Weights of a small mixture-of-experts language model, trained from scratch on English Wikipedia: 2 empty slots to pick, 499M tokens.
Below are experts of layer 13 (counted from 0) of a mixture-of-experts language model. Rows are named router (the router's row for the expert), up (a neuron's input weights, with its number), down (a neuron's output weights, with its number) and show model dimensions 0-63. Each number is 200 + 20 x the weight over its row's rms, rounded and kept within 0 to 999.
After each expert's rows: a language model's description of what the expert responds to; "gets" lists some tokens that make up at least twice as much of what it gets as of all text. This comes from a sample of Wikipedia text that the model never trained on. Tokens count by the router's weight.

# expert 3
router,199,223,210,220,196,187,218,168,177,227,201,178,209,194,198,191,212,191,170,171,185,231,193,175,241,212,246,206,192,208,190,184,234,198,217,196,205,201,204,169,187,197,235,205,185,208,188,184,226,192,230,185,199,210,202,196,210,227,205,212,230,230,179,193
up5,183,223,185,217,197,203,222,243,175,204,212,206,223,194,211,151,211,191,164,197,168,217,196,185,231,209,201,214,162,224,206,228,174,193,202,183,192,234,238,187,200,231,243,185,210,228,194,177,194,194,209,169,216,231,195,214,179,218,167,215,179,193,208,195
down5,200,191,220,206,231,206,219,225,226,191,171,207,180,229,182,190,202,205,203,155,172,185,184,186,206,173,194,180,217,232,243,186,225,228,179,173,194,206,233,201,185,171,202,218,197,186,216,191,182,216,185,215,188,207,183,193,230,214,207,182,218,213,188,212
up6,245,193,217,196,214,194,171,201,185,184,218,235,213,166,189,200,160,175,217,185,199,163,138,217,203,193,194,208,196,227,179,190,211,214,205,180,180,183,216,214,174,218,199,225,170,181,205,172,226,198,216,163,156,205,215,204,176,231,212,200,206,222,164,208
down6,182,206,221,206,224,202,210,207,205,177,201,157,185,219,150,197,197,227,180,191,253,194,202,193,210,198,181,199,198,199,163,176,209,214,201,207,174,194,203,195,218,214,239,211,182,161,195,213,194,205,229,171,206,210,206,193,235,184,236,199,217,218,190,172
up7,173,184,161,228,137,210,196,200,192,195,189,231,200,242,213,196,215,216,204,176,192,189,194,186,222,190,201,185,190,199,227,234,215,211,247,196,200,201,201,191,184,200,212,205,208,185,202,198,207,192,226,205,204,193,190,186,244,186,202,208,168,208,183,178
down7,224,207,197,185,169,186,186,166,192,189,195,211,204,176,205,244,179,213,216,204,235,189,177,206,196,183,203,200,195,198,180,190,221,183,169,204,197,215,207,168,207,196,205,226,163,185,246,204,179,214,168,214,222,195,207,198,145,187,187,159,190,180,192,210
up8,204,201,244,206,177,214,184,194,174,178,191,182,171,195,190,214,206,189,162,229,191,210,206,186,191,213,255,192,220,188,214,213,217,220,211,169,182,215,206,191,183,204,204,168,200,178,211,183,203,237,174,202,176,184,211,204,158,227,196,190,179,217,244,210
down8,211,189,182,207,187,182,179,207,184,196,229,200,205,217,240,234,199,206,184,207,233,196,201,234,172,183,176,215,183,165,201,194,179,238,195,202,183,209,213,211,194,195,187,224,202,236,204,198,175,221,226,163,179,230,189,205,204,213,233,200,183,186,228,222
up9,231,201,171,226,179,183,218,227,222,184,202,181,190,223,229,214,208,197,185,216,186,241,214,190,230,213,184,217,247,217,205,189,201,195,218,207,200,206,203,201,207,178,164,168,167,206,234,204,201,177,216,167,210,190,171,216,170,207,185,212,183,232,175,212
down9,186,217,221,208,210,150,230,187,216,212,215,180,218,213,228,183,182,222,207,188,214,175,182,143,176,177,178,200,192,181,174,204,190,232,207,215,239,183,185,218,230,233,203,197,217,233,202,224,226,212,222,166,191,206,230,182,208,201,206,204,222,208,203,209
Description: Foreign-name syllables. Short vowel or syllable pieces inside foreign place and personal names, such as Yok-ne-am, Bish-ke-k, Pl-o-iești, Tarb-es.
gets: "o", "an", "a", "u", "in", "i"

# expert 4
router,198,180,191,211,176,219,245,243,200,239,204,203,203,211,199,204,210,195,184,229,229,169,186,214,191,182,207,184,257,187,211,199,170,205,211,224,210,195,180,207,219,217,175,196,208,189,230,154,209,158,216,184,201,196,227,236,202,181,226,207,198,224,183,208
up5,156,202,202,200,182,185,164,191,192,198,198,213,222,168,207,221,189,181,177,177,198,200,196,181,212,160,202,221,206,201,189,190,184,236,173,233,204,226,209,213,192,178,135,224,181,197,193,209,208,193,210,173,210,187,160,231,211,232,185,231,189,227,205,187
down5,215,212,208,185,182,191,203,201,190,210,188,212,189,197,212,217,175,208,222,199,224,166,175,206,217,223,202,218,208,208,210,191,184,158,222,191,202,175,201,208,176,191,236,162,204,199,198,159,177,160,196,239,219,211,227,201,208,175,214,187,216,201,214,194
up6,199,208,161,190,203,177,174,219,191,190,177,193,227,210,192,204,232,202,204,200,185,190,184,206,206,222,218,171,207,216,150,213,202,191,226,204,220,216,214,183,183,197,203,202,191,229,221,163,210,201,206,200,206,206,197,214,181,199,201,227,205,210,199,246
down6,227,183,204,205,186,207,215,170,226,214,212,198,182,224,186,211,169,224,181,185,188,220,196,171,224,200,193,205,228,172,195,163,213,208,173,202,183,210,181,187,196,175,158,186,190,167,210,215,201,179,218,219,179,202,235,194,205,181,225,222,187,210,212,148
up7,175,235,168,181,208,190,185,222,218,166,218,230,205,245,179,201,205,171,204,210,206,192,195,171,196,233,210,202,209,216,223,214,172,201,197,219,210,188,172,187,189,179,180,209,194,211,194,237,178,215,169,186,226,196,158,189,188,168,221,221,226,164,213,180
down7,239,183,204,216,186,227,212,205,194,211,195,246,211,201,218,242,192,192,234,167,184,183,205,214,198,166,236,208,217,209,169,168,248,197,191,184,201,214,169,189,185,176,191,232,190,214,183,184,212,196,171,212,224,199,202,178,193,173,180,216,154,210,209,216
up8,207,207,226,195,176,202,217,208,209,202,184,200,198,203,170,211,194,219,184,218,187,201,140,218,231,183,218,146,204,194,159,214,152,180,201,216,218,204,234,197,190,234,165,177,211,207,239,188,198,178,219,202,192,203,205,199,162,212,218,190,172,219,184,198
down8,206,196,189,250,221,188,172,218,218,174,166,231,208,186,187,205,190,213,197,213,197,258,168,183,205,199,199,176,200,215,168,208,170,205,193,173,183,204,198,201,197,218,181,202,193,209,221,184,196,191,249,231,224,206,221,220,209,189,206,190,175,213,222,200
up9,206,207,198,185,180,203,171,219,234,203,194,188,201,178,188,238,189,200,210,189,220,203,163,188,193,235,224,220,239,218,205,188,203,200,211,236,217,195,192,205,194,199,208,202,167,219,189,194,225,205,180,190,211,180,203,196,202,185,184,181,199,200,182,198
down9,229,202,194,210,200,182,176,227,160,207,198,224,187,203,194,190,171,190,168,244,231,207,238,232,220,158,183,198,196,214,197,174,197,210,185,205,197,240,210,180,221,221,197,223,184,186,233,204,223,219,200,203,182,177,185,216,186,207,204,197,186,190,189,189
Description: Table separators and numbers. Pipes, spaces, parentheses, commas and digits inside numeric tables and statistics, e.g. the | between hockey stats, ( before temperatures.
gets: " | ", " ", " (", ", ", "1", "–"

# expert 7
router,214,215,208,153,201,214,181,200,200,157,230,220,197,196,233,195,200,200,185,199,185,199,169,183,196,195,207,205,187,188,215,182,217,229,179,214,163,230,215,231,213,190,208,210,204,219,211,212,247,162,221,205,227,161,192,215,205,220,180,196,216,198,236,176
up7,210,181,214,189,171,205,201,183,202,174,228,207,202,208,208,206,192,241,222,201,188,202,203,199,177,195,173,202,185,186,177,258,215,193,215,205,208,195,229,204,179,206,216,172,210,227,175,179,271,201,226,258,181,188,196,196,205,185,181,199,211,202,216,203
down7,200,209,165,229,153,183,196,175,196,196,221,187,184,172,206,172,228,173,220,185,170,211,201,186,218,217,203,199,191,200,213,233,168,171,182,195,186,212,196,200,223,190,201,222,210,208,175,245,211,199,210,193,207,177,193,174,198,224,204,186,203,174,223,207
up8,204,203,188,218,215,185,205,208,200,209,193,183,211,185,234,231,152,170,186,179,216,207,214,231,180,205,212,236,204,199,216,231,216,211,218,199,197,201,212,233,216,207,182,179,234,204,218,201,192,198,161,178,203,208,183,211,212,211,181,210,181,186,182,211
down8,222,252,217,220,164,182,208,195,201,200,196,198,218,198,184,208,171,201,167,186,169,169,185,182,219,194,200,204,219,194,178,207,203,150,218,190,181,200,206,205,220,177,199,217,192,208,178,204,180,238,244,179,168,215,189,203,177,218,208,190,206,241,222,187
up9,181,178,180,206,196,229,228,202,201,194,196,231,172,215,202,185,188,182,181,162,178,242,196,153,238,190,219,194,211,211,213,208,196,206,186,196,186,177,205,203,205,178,161,234,187,198,218,191,232,181,219,177,170,221,221,195,191,211,201,213,209,195,192,205
down9,196,181,217,186,216,200,191,222,179,202,224,200,219,216,195,205,243,180,229,200,192,184,237,216,218,179,176,196,212,203,219,185,203,209,209,217,199,201,174,196,197,163,204,246,225,182,237,187,211,157,190,204,211,160,184,201,239,235,217,218,232,207,185,190
up10,187,206,203,205,190,181,218,229,199,191,223,198,214,204,218,187,167,206,227,182,224,207,232,176,187,218,199,206,182,200,211,224,178,209,225,209,184,218,247,200,216,184,186,187,192,185,175,154,215,174,186,211,197,199,172,199,203,196,192,157,218,218,166,168
down10,204,205,193,231,180,247,204,157,197,213,190,209,188,215,176,207,193,198,234,191,198,197,194,159,187,217,147,218,215,218,217,190,206,198,174,191,229,204,213,204,168,193,151,197,208,196,232,238,169,219,211,208,183,219,210,187,182,180,225,233,174,191,218,212
up11,204,225,196,178,174,204,196,198,169,190,191,242,202,183,184,172,178,207,186,191,248,220,207,206,236,201,207,178,179,202,221,207,231,206,191,181,177,218,214,219,218,203,185,234,191,240,217,221,235,200,246,179,230,191,215,205,210,215,205,190,230,180,186,187
down11,211,193,203,189,226,200,188,215,221,260,215,166,188,189,216,220,219,208,206,205,188,207,218,196,213,178,163,211,212,217,195,171,201,175,205,205,190,151,199,201,194,163,233,176,212,182,185,188,175,170,207,205,172,207,188,235,199,198,182,194,199,219,217,231
Description: Table and heading punctuation. Table pipes, separator rows, closing parentheses and == heading markers that end cells, infobox lines or section titles.
gets: " |", ")", " |  |", "==", ";", " ="

# expert 10
router,215,182,181,174,186,167,160,217,195,169,236,206,189,182,252,183,196,182,217,190,212,174,190,160,206,190,224,250,182,195,174,192,207,212,196,214,206,211,211,186,178,175,198,204,169,200,193,215,165,203,193,186,173,184,238,189,219,218,175,167,198,199,185,233
up7,175,222,198,235,175,184,211,202,191,204,215,226,198,198,239,180,194,226,183,216,203,194,196,185,236,189,217,219,217,230,179,179,174,241,203,200,158,165,217,237,190,213,163,229,202,218,207,172,236,191,197,173,202,205,208,213,216,185,169,200,189,238,184,200
down7,174,219,181,244,190,202,205,188,212,220,195,221,176,200,221,202,214,229,208,213,207,186,186,172,201,208,194,205,197,204,168,132,190,226,206,222,180,183,190,206,197,207,199,219,190,187,204,180,219,195,209,180,196,206,204,225,228,172,200,222,170,231,199,213
up8,190,214,213,201,160,216,192,231,184,225,227,239,190,199,212,206,182,222,201,195,219,202,217,209,198,216,214,237,203,200,162,184,214,186,190,212,177,231,185,165,217,152,173,228,180,209,219,210,201,207,185,191,218,191,197,181,182,174,230,194,203,224,219,187
down8,181,185,204,174,221,192,181,220,181,195,208,192,196,210,183,201,199,197,209,191,198,193,199,231,185,199,213,193,198,182,214,113,218,229,214,221,181,203,199,210,206,188,192,176,185,188,188,179,214,174,208,216,186,208,218,177,177,189,187,205,207,170,216,204
up9,205,197,218,206,188,196,177,204,199,225,207,235,192,231,210,206,176,217,172,179,193,236,193,140,201,183,232,208,198,185,178,170,168,218,226,208,197,175,210,187,212,226,204,180,224,172,215,211,181,195,194,230,213,204,191,155,208,177,191,187,195,197,190,203
down9,224,215,187,223,197,201,226,194,212,200,198,207,207,197,209,196,195,208,239,227,246,182,204,207,200,191,213,207,200,224,207,215,247,194,199,187,194,188,212,221,196,183,223,201,171,186,187,186,209,197,200,227,200,174,167,212,159,178,174,215,163,212,183,212
up10,204,222,185,192,185,180,210,219,196,191,196,184,186,195,208,214,196,225,197,167,164,229,170,194,211,189,188,211,202,224,184,186,196,178,196,191,210,164,219,166,244,216,227,180,170,196,210,193,172,215,205,195,206,218,223,193,223,184,186,222,166,208,218,201
down10,203,178,188,183,216,196,222,207,201,175,183,214,224,181,181,205,216,175,188,181,245,191,197,191,215,198,221,179,171,207,178,196,227,167,210,144,204,214,201,218,192,184,187,186,194,228,187,200,251,194,198,197,207,200,205,259,206,218,240,205,194,177,188,159
up11,196,182,209,188,206,177,209,214,176,217,192,174,248,190,200,181,197,207,185,191,224,177,171,194,198,208,191,194,180,210,208,220,177,162,201,200,214,189,186,250,184,221,218,209,185,193,201,204,215,200,216,188,170,200,215,205,232,225,171,212,182,235,222,248
down11,219,189,212,210,185,196,173,202,201,209,196,210,176,179,204,192,174,209,186,206,201,224,196,194,184,198,190,175,212,183,201,176,208,169,228,224,198,147,180,216,204,217,269,205,229,216,183,199,198,200,223,238,199,198,226,165,199,168,197,156,177,207,181,205
Description: Word endings and verbs. Final word pieces and clause verbs in running prose, e.g. ann(ually), ten(ure), polic(y), plus was, were, is, ", but".
gets: ",", " was", " is", " and", " were", " are"

# expert 11
router,196,182,216,161,203,202,228,236,194,166,171,185,194,235,248,240,158,207,187,202,206,186,211,177,151,231,198,190,198,217,186,188,185,189,202,199,189,195,189,203,185,197,174,175,218,176,199,230,172,234,233,208,236,182,209,216,194,224,223,220,189,184,201,182
up5,199,192,212,207,200,200,228,206,202,192,189,219,173,202,220,217,145,193,188,169,193,158,175,195,156,178,199,171,224,219,203,204,203,173,183,220,221,170,187,191,204,184,173,217,212,225,225,178,217,200,209,193,226,172,169,197,174,223,187,220,208,228,183,219
down5,203,221,212,202,193,201,211,174,215,198,181,195,213,209,222,230,208,218,187,167,229,161,185,195,172,200,176,196,185,208,220,231,191,210,200,190,154,193,228,212,195,206,155,183,206,202,221,209,187,151,221,222,238,197,188,171,191,181,216,200,180,215,174,212
up6,201,231,187,183,238,210,196,169,198,198,239,204,168,192,203,211,195,238,165,259,190,186,205,184,192,217,219,205,202,205,211,198,216,219,201,178,201,217,198,208,193,232,199,187,216,208,179,226,198,216,189,222,193,191,236,204,212,165,181,206,245,185,193,196
down6,206,196,229,188,209,215,239,159,213,188,205,236,185,168,202,194,218,220,205,222,210,171,175,185,193,199,175,206,213,174,197,176,178,202,212,218,206,212,169,191,198,247,174,225,194,207,201,202,187,227,193,170,217,231,189,179,215,196,188,197,190,243,222,234
up7,180,179,166,232,219,187,187,206,213,221,217,237,213,242,197,185,168,204,177,192,215,178,216,169,242,220,221,202,197,230,205,171,214,206,189,164,183,202,214,183,176,239,219,207,181,201,150,202,185,212,221,192,231,222,205,182,176,180,206,176,182,206,218,211
down7,169,223,205,145,229,232,219,190,218,195,217,197,185,158,164,198,193,230,217,172,199,195,164,173,194,209,206,187,214,212,220,230,213,177,215,143,194,215,169,193,230,179,194,186,186,188,200,205,202,222,213,207,187,193,200,187,207,222,185,220,191,212,179,190
up8,199,216,208,226,201,191,208,252,201,220,197,256,211,216,230,191,175,234,188,193,227,216,229,167,206,201,221,195,194,201,196,189,189,222,205,178,225,205,153,196,182,193,202,214,210,189,178,179,204,206,194,162,202,184,176,206,214,207,162,208,184,174,204,146
down8,210,184,253,213,177,195,214,224,203,197,186,222,209,181,229,182,197,207,212,187,193,176,189,231,199,196,222,176,171,216,180,162,185,167,192,227,193,170,191,240,222,194,168,191,148,205,221,196,194,222,175,204,204,198,188,188,217,201,226,192,182,191,222,191
up9,158,161,182,211,184,204,211,172,157,212,211,233,181,211,192,198,168,204,184,210,214,195,186,176,196,198,188,201,177,221,201,154,227,193,207,170,218,191,202,212,207,207,190,206,172,204,193,198,188,195,213,213,219,189,201,211,143,220,171,193,198,214,237,228
down9,180,164,181,197,192,197,169,215,174,196,209,181,206,154,230,221,207,201,205,181,258,214,209,208,205,192,179,163,188,214,218,187,166,183,214,198,179,207,227,188,165,176,222,196,202,223,179,224,164,163,199,200,242,194,208,222,209,215,181,203,242,218,199,205
Description: Numbers and counts. Digits inside numbers, years and table statistics, plus number words such as two, three, third, in measurements and results tables.
gets: "2", "1", "3", "0", "5", "4"

# expert 6
router,190,192,227,207,159,233,209,215,196,229,178,193,233,250,183,214,209,193,194,180,210,199,199,221,174,192,193,205,187,223,181,188,227,205,175,211,229,177,214,188,209,196,180,208,215,181,204,240,192,197,192,212,206,244,201,232,179,167,216,173,177,212,197,189
up7,242,221,162,169,195,226,222,177,180,197,182,218,186,196,238,164,168,190,217,225,175,194,170,192,211,185,223,214,199,197,166,200,184,200,214,192,237,228,237,199,166,219,233,193,208,205,184,205,202,174,211,190,194,205,249,182,205,190,188,190,193,189,166,191
down7,162,205,214,228,185,202,225,167,195,208,207,239,197,186,190,190,227,199,181,217,172,198,158,239,229,166,201,184,205,183,191,189,210,196,212,197,206,241,206,220,170,232,236,212,203,175,184,208,205,208,183,190,189,212,222,174,208,171,222,193,196,238,209,188
up8,203,213,206,211,202,200,179,240,193,171,199,205,188,232,202,162,184,196,192,170,194,234,167,211,177,220,212,223,206,189,188,183,191,214,204,198,212,186,174,177,184,210,228,220,198,185,200,179,181,179,209,213,155,233,233,209,213,232,193,210,160,202,202,185
down8,217,200,221,195,177,219,194,201,196,171,180,186,206,227,200,218,229,193,187,213,180,184,156,188,190,168,186,219,227,197,174,178,187,209,220,170,177,218,205,234,204,155,216,208,204,221,220,205,227,199,224,190,175,188,253,170,189,185,175,177,203,199,200,184
up9,237,216,204,196,198,170,184,229,212,224,204,217,191,213,205,172,181,180,189,195,175,222,171,200,207,210,183,227,181,164,169,196,202,207,191,204,228,207,228,184,226,208,189,222,185,172,219,201,207,172,196,190,234,211,230,208,194,209,202,188,193,203,208,192
down9,200,228,235,200,205,164,205,213,207,230,229,210,206,195,174,208,188,184,215,171,193,205,220,191,209,197,203,192,182,156,205,141,191,200,185,256,184,199,216,223,208,185,192,210,186,155,198,216,216,178,196,175,195,227,210,198,214,210,222,204,205,204,221,211
up10,205,201,184,216,211,212,225,197,194,231,154,212,182,201,213,186,172,199,209,225,209,228,179,210,157,194,184,209,214,197,196,159,234,185,229,229,231,171,213,207,217,175,235,189,235,195,211,191,180,221,202,172,189,213,231,220,179,203,173,157,205,202,191,196
down10,173,198,226,215,199,230,159,222,212,225,234,172,212,205,196,200,154,178,202,149,207,197,214,216,205,198,190,195,174,180,186,189,221,210,202,228,195,212,220,198,194,213,228,172,188,213,216,225,181,174,159,227,231,221,205,196,221,195,177,227,198,210,197,192
up11,200,173,219,193,163,174,199,242,204,206,211,175,213,217,212,166,199,174,198,175,201,185,210,191,193,187,220,195,202,155,145,207,200,190,222,231,215,172,225,208,237,198,175,222,176,155,208,204,214,192,168,224,200,223,194,209,185,216,208,186,204,221,197,199
down11,210,203,202,205,224,189,191,224,177,229,169,175,228,194,187,201,211,240,214,213,207,212,193,219,209,216,192,164,246,194,197,225,222,187,203,218,182,207,190,184,166,210,216,218,201,207,184,170,192,200,171,211,203,211,215,221,199,191,215,194,170,191,220,179
Description: Heading and cell initials. Capital letters or f after line breaks, headings, table pipes or "a", opening names and words, e.g. ===F(inal), a f(ifth), | M(ack).
gets: " F", " B", " C", " N", " f", " T"

# expert 0
router,195,205,226,225,205,193,232,196,217,217,194,204,216,194,170,214,213,205,200,188,185,220,216,193,194,184,202,188,193,221,218,212,197,211,187,200,175,193,182,213,184,204,229,188,190,207,200,199,210,199,198,204,202,234,224,188,202,183,203,206,202,202,219,202
up7,178,199,195,197,222,184,199,248,201,182,218,187,179,168,242,178,203,211,209,213,220,214,225,211,186,198,219,195,222,182,237,176,219,208,223,183,211,202,217,214,203,209,224,201,157,214,191,174,194,215,182,174,197,186,218,178,230,213,165,186,206,180,206,236
down7,200,176,195,151,226,229,216,220,184,197,169,202,257,249,134,173,213,207,212,198,211,207,195,203,215,201,226,183,181,195,240,212,213,212,233,183,195,200,204,219,219,223,198,213,219,205,236,159,198,202,219,207,171,163,171,208,214,202,192,218,202,192,167,212
up8,182,163,218,203,179,210,196,173,213,162,221,218,208,203,220,196,183,175,163,198,178,246,216,201,207,206,199,237,162,215,200,217,170,201,220,186,183,181,206,189,185,189,188,212,197,196,193,171,229,213,200,191,211,202,192,173,184,208,195,188,186,191,212,200
down8,220,208,200,212,183,227,209,190,227,187,208,200,212,210,202,221,186,212,144,167,209,179,209,249,223,216,183,170,191,160,223,204,217,210,185,164,227,209,201,241,186,206,196,185,214,170,218,227,190,185,222,189,205,212,195,185,231,198,211,190,211,184,197,204
up9,194,205,203,188,176,179,152,207,217,190,223,205,214,222,226,177,186,200,191,177,199,245,200,209,185,200,184,201,158,209,157,176,172,214,192,196,213,146,198,201,190,189,206,225,209,169,206,214,199,229,205,198,157,197,221,218,225,210,203,195,184,210,190,200
down9,221,189,203,223,191,205,248,209,187,184,185,197,219,181,216,195,206,213,220,177,194,189,183,241,183,211,199,180,226,206,207,218,213,209,170,178,181,232,196,201,203,186,223,174,188,237,196,177,189,191,156,214,234,164,227,206,176,202,241,168,208,209,192,236
up10,190,184,176,206,196,181,201,218,234,229,178,211,208,205,209,196,183,195,181,200,191,160,232,200,194,168,223,204,208,195,189,218,165,170,189,169,224,198,200,211,169,211,196,183,207,190,248,207,203,225,167,183,228,199,232,192,180,203,191,218,206,215,215,223
down10,189,177,210,196,195,230,225,189,209,196,172,217,190,192,172,190,200,181,182,197,189,190,132,149,221,218,221,202,224,195,245,210,199,201,193,208,198,204,163,209,217,215,189,188,219,177,213,178,201,227,176,194,174,208,169,169,217,212,215,183,190,196,191,208
up11,196,203,191,216,202,205,220,227,214,199,200,203,193,171,174,208,182,181,182,206,180,205,179,209,204,184,231,202,190,231,190,214,228,217,209,192,217,231,213,205,182,184,180,190,186,180,261,207,215,217,205,193,191,233,245,195,194,246,173,195,184,190,236,209
down11,182,205,193,205,179,177,227,208,235,211,227,185,173,224,205,196,184,218,216,205,164,212,230,230,199,212,183,210,192,213,205,169,226,190,199,213,161,196,227,187,222,192,246,206,228,203,182,169,194,223,227,204,172,185,162,209,219,177,189,224,202,196,184,203
Description: Word-initial name letters. Single capital or lowercase letters opening a word, mostly foreign personal and place names in lists and tables, e.g. L(iakhovich), J(ahnu), S(atish).
gets: " L", " H", " S", " P", " R", " D"

# expert 13
router,195,190,160,199,193,215,198,199,215,181,225,217,199,169,194,142,191,203,233,211,181,204,200,216,180,241,202,191,215,198,198,225,213,169,195,186,232,212,237,194,193,182,144,204,207,171,215,204,193,200,186,210,214,204,194,177,170,204,202,242,205,182,191,217
up7,219,166,229,206,185,183,182,166,178,173,227,201,203,204,199,167,216,189,174,187,221,217,224,202,223,212,194,226,206,210,193,238,199,207,191,199,233,190,184,181,219,180,194,181,180,244,189,210,227,189,184,188,197,232,216,206,198,214,199,218,204,195,192,234
down7,228,218,232,211,211,186,193,227,226,211,199,215,202,169,255,231,192,218,196,194,180,178,193,243,183,199,208,185,175,220,197,215,197,175,197,242,176,218,202,207,205,182,211,206,181,146,230,210,204,235,200,192,230,212,178,196,212,228,221,182,189,188,172,189
up8,232,173,210,177,199,196,190,224,178,191,185,219,187,167,197,235,216,181,170,220,191,156,179,199,199,228,205,164,196,218,183,224,199,212,233,216,218,182,183,215,214,222,194,224,192,227,216,165,199,184,201,184,230,210,191,203,194,206,176,192,217,188,186,207
down8,208,204,180,211,183,228,184,218,195,202,199,197,212,226,200,193,194,232,197,219,198,231,204,178,229,205,217,224,236,148,197,152,164,191,199,162,217,170,195,225,210,189,195,159,194,229,201,227,168,207,233,242,174,190,209,209,225,186,187,192,195,176,216,195
up9,177,209,189,163,201,204,240,191,207,190,189,191,195,218,198,133,172,168,200,195,192,211,202,183,186,221,249,216,187,195,215,215,192,207,195,197,180,203,190,182,206,167,149,197,191,206,241,218,209,210,192,190,176,220,216,210,197,227,175,221,203,198,197,208
down9,190,186,204,199,188,186,172,171,189,177,201,224,175,185,196,196,190,199,178,181,176,213,214,244,222,172,197,200,205,203,249,213,195,215,180,167,166,208,173,208,202,194,234,193,213,208,199,222,239,189,177,210,211,194,175,211,206,197,207,207,203,185,216,212
up10,226,231,178,204,214,216,206,196,197,203,165,176,192,202,197,222,196,240,204,229,175,223,218,230,179,167,220,193,212,196,198,214,245,185,163,220,202,218,198,210,188,216,221,224,214,224,184,205,142,232,176,217,216,190,217,197,220,177,161,206,169,197,186,222
down10,213,207,196,171,170,195,218,220,200,211,234,197,182,226,192,194,199,195,181,207,181,224,237,156,200,211,195,193,191,200,233,215,225,188,192,175,210,193,189,181,218,181,208,171,199,215,151,191,175,205,193,185,183,173,210,200,197,217,244,221,167,217,203,225
up11,189,223,233,224,176,224,232,214,173,225,179,223,205,201,222,206,207,188,246,200,214,216,215,193,209,238,190,173,205,252,178,190,176,172,214,214,210,195,216,176,196,201,173,227,207,173,187,184,201,214,209,199,248,212,184,185,230,206,176,197,180,188,198,215
down11,198,244,174,217,202,186,221,215,190,210,189,232,221,187,194,207,205,212,260,215,207,182,214,225,182,200,203,190,181,219,161,235,206,175,203,184,191,191,231,202,193,218,185,212,162,191,189,196,216,168,198,216,223,199,213,185,215,192,210,197,175,228,190,196
Description: Prepositions and articles. Function words that begin phrases in running prose, such as at, to the, in the, on, by, For, The.
gets: " to", " in", " of", " the", " of the", " in the"

# expert 8
router,180,203,180,190,203,172,182,214,162,168,201,234,179,168,189,187,185,230,224,245,172,203,192,206,165,211,211,215,193,205,206,221,200,214,194,190,211,208,168,187,155,184,227,212,165,212,154,204,183,193,210,197,182,207,181,178,198,222,173,194,199,199,193,189
up7,211,163,184,201,189,209,216,227,185,204,193,225,195,155,201,181,148,207,224,202,205,215,212,192,221,185,183,208,225,197,159,216,184,175,181,212,198,214,191,184,186,202,235,185,205,217,225,204,225,216,192,201,187,241,208,199,226,204,206,214,162,194,206,180
down7,204,196,202,199,185,207,168,197,180,199,159,195,197,224,204,182,173,201,219,226,221,182,205,170,195,184,212,181,211,197,207,247,218,207,203,184,217,201,165,202,185,192,224,238,218,154,217,193,186,213,201,243,184,210,179,166,207,220,191,219,241,201,199,194
up8,181,193,200,239,170,224,202,182,187,263,233,216,198,219,179,188,169,180,197,206,200,201,202,174,192,154,206,204,152,195,226,221,195,199,190,166,203,166,181,189,225,202,182,201,208,186,233,201,238,227,219,205,194,211,216,222,257,164,210,201,232,201,177,193
down8,214,195,206,209,210,225,199,192,231,204,198,197,212,207,165,207,191,211,199,192,225,200,222,239,280,191,215,189,196,193,211,139,245,170,190,174,244,208,225,186,200,210,205,209,241,235,207,183,198,158,173,214,208,209,188,208,183,195,212,198,170,194,213,216
up9,224,232,212,206,168,201,192,170,187,209,238,234,213,210,168,208,181,197,204,197,178,229,185,211,190,187,223,211,200,189,185,189,255,175,224,200,201,201,162,248,226,212,183,230,171,242,190,195,226,196,212,175,175,193,211,163,217,226,176,217,216,190,211,189
down9,221,196,181,175,213,196,181,208,197,209,196,200,218,193,221,242,206,222,186,263,197,205,185,215,189,212,200,182,200,202,201,182,219,173,203,222,205,224,196,236,208,187,240,197,154,204,189,234,186,195,197,178,232,198,209,189,179,204,202,204,213,209,195,156
up10,203,229,168,219,213,185,223,197,194,150,186,224,193,185,172,178,221,210,171,236,209,215,189,222,187,173,180,245,210,207,205,243,191,201,227,176,215,225,161,216,197,225,215,210,224,230,207,198,212,197,211,172,197,170,191,201,152,173,192,198,191,159,222,219
down10,188,207,196,234,147,196,182,186,219,212,201,159,203,190,237,241,212,241,193,192,208,183,230,223,180,217,195,224,208,171,175,240,232,165,233,222,246,225,196,215,182,222,162,189,188,164,207,182,183,205,207,217,238,206,191,204,211,217,200,190,210,216,193,185
up11,197,189,237,192,173,252,183,192,206,189,164,199,193,211,223,228,187,187,222,202,188,218,234,210,195,200,235,206,175,205,199,210,235,174,226,211,195,210,197,192,205,210,202,170,192,196,179,210,198,223,193,185,208,188,188,168,216,189,176,169,198,189,171,213
down11,190,189,158,185,195,183,211,217,205,182,220,203,203,178,201,165,185,230,228,214,221,190,183,227,209,169,202,240,198,216,188,167,220,187,216,214,238,217,181,197,171,190,205,228,172,177,188,179,212,194,178,216,202,203,212,216,207,188,193,214,211,224,197,214
Description: Possessives and function words. Possessive pronouns, and, 's, the, and clause links like ", which" in biographical prose, e.g. His research, had his, achieved great.
gets: " and", "'s", " his", " the", " their", " her"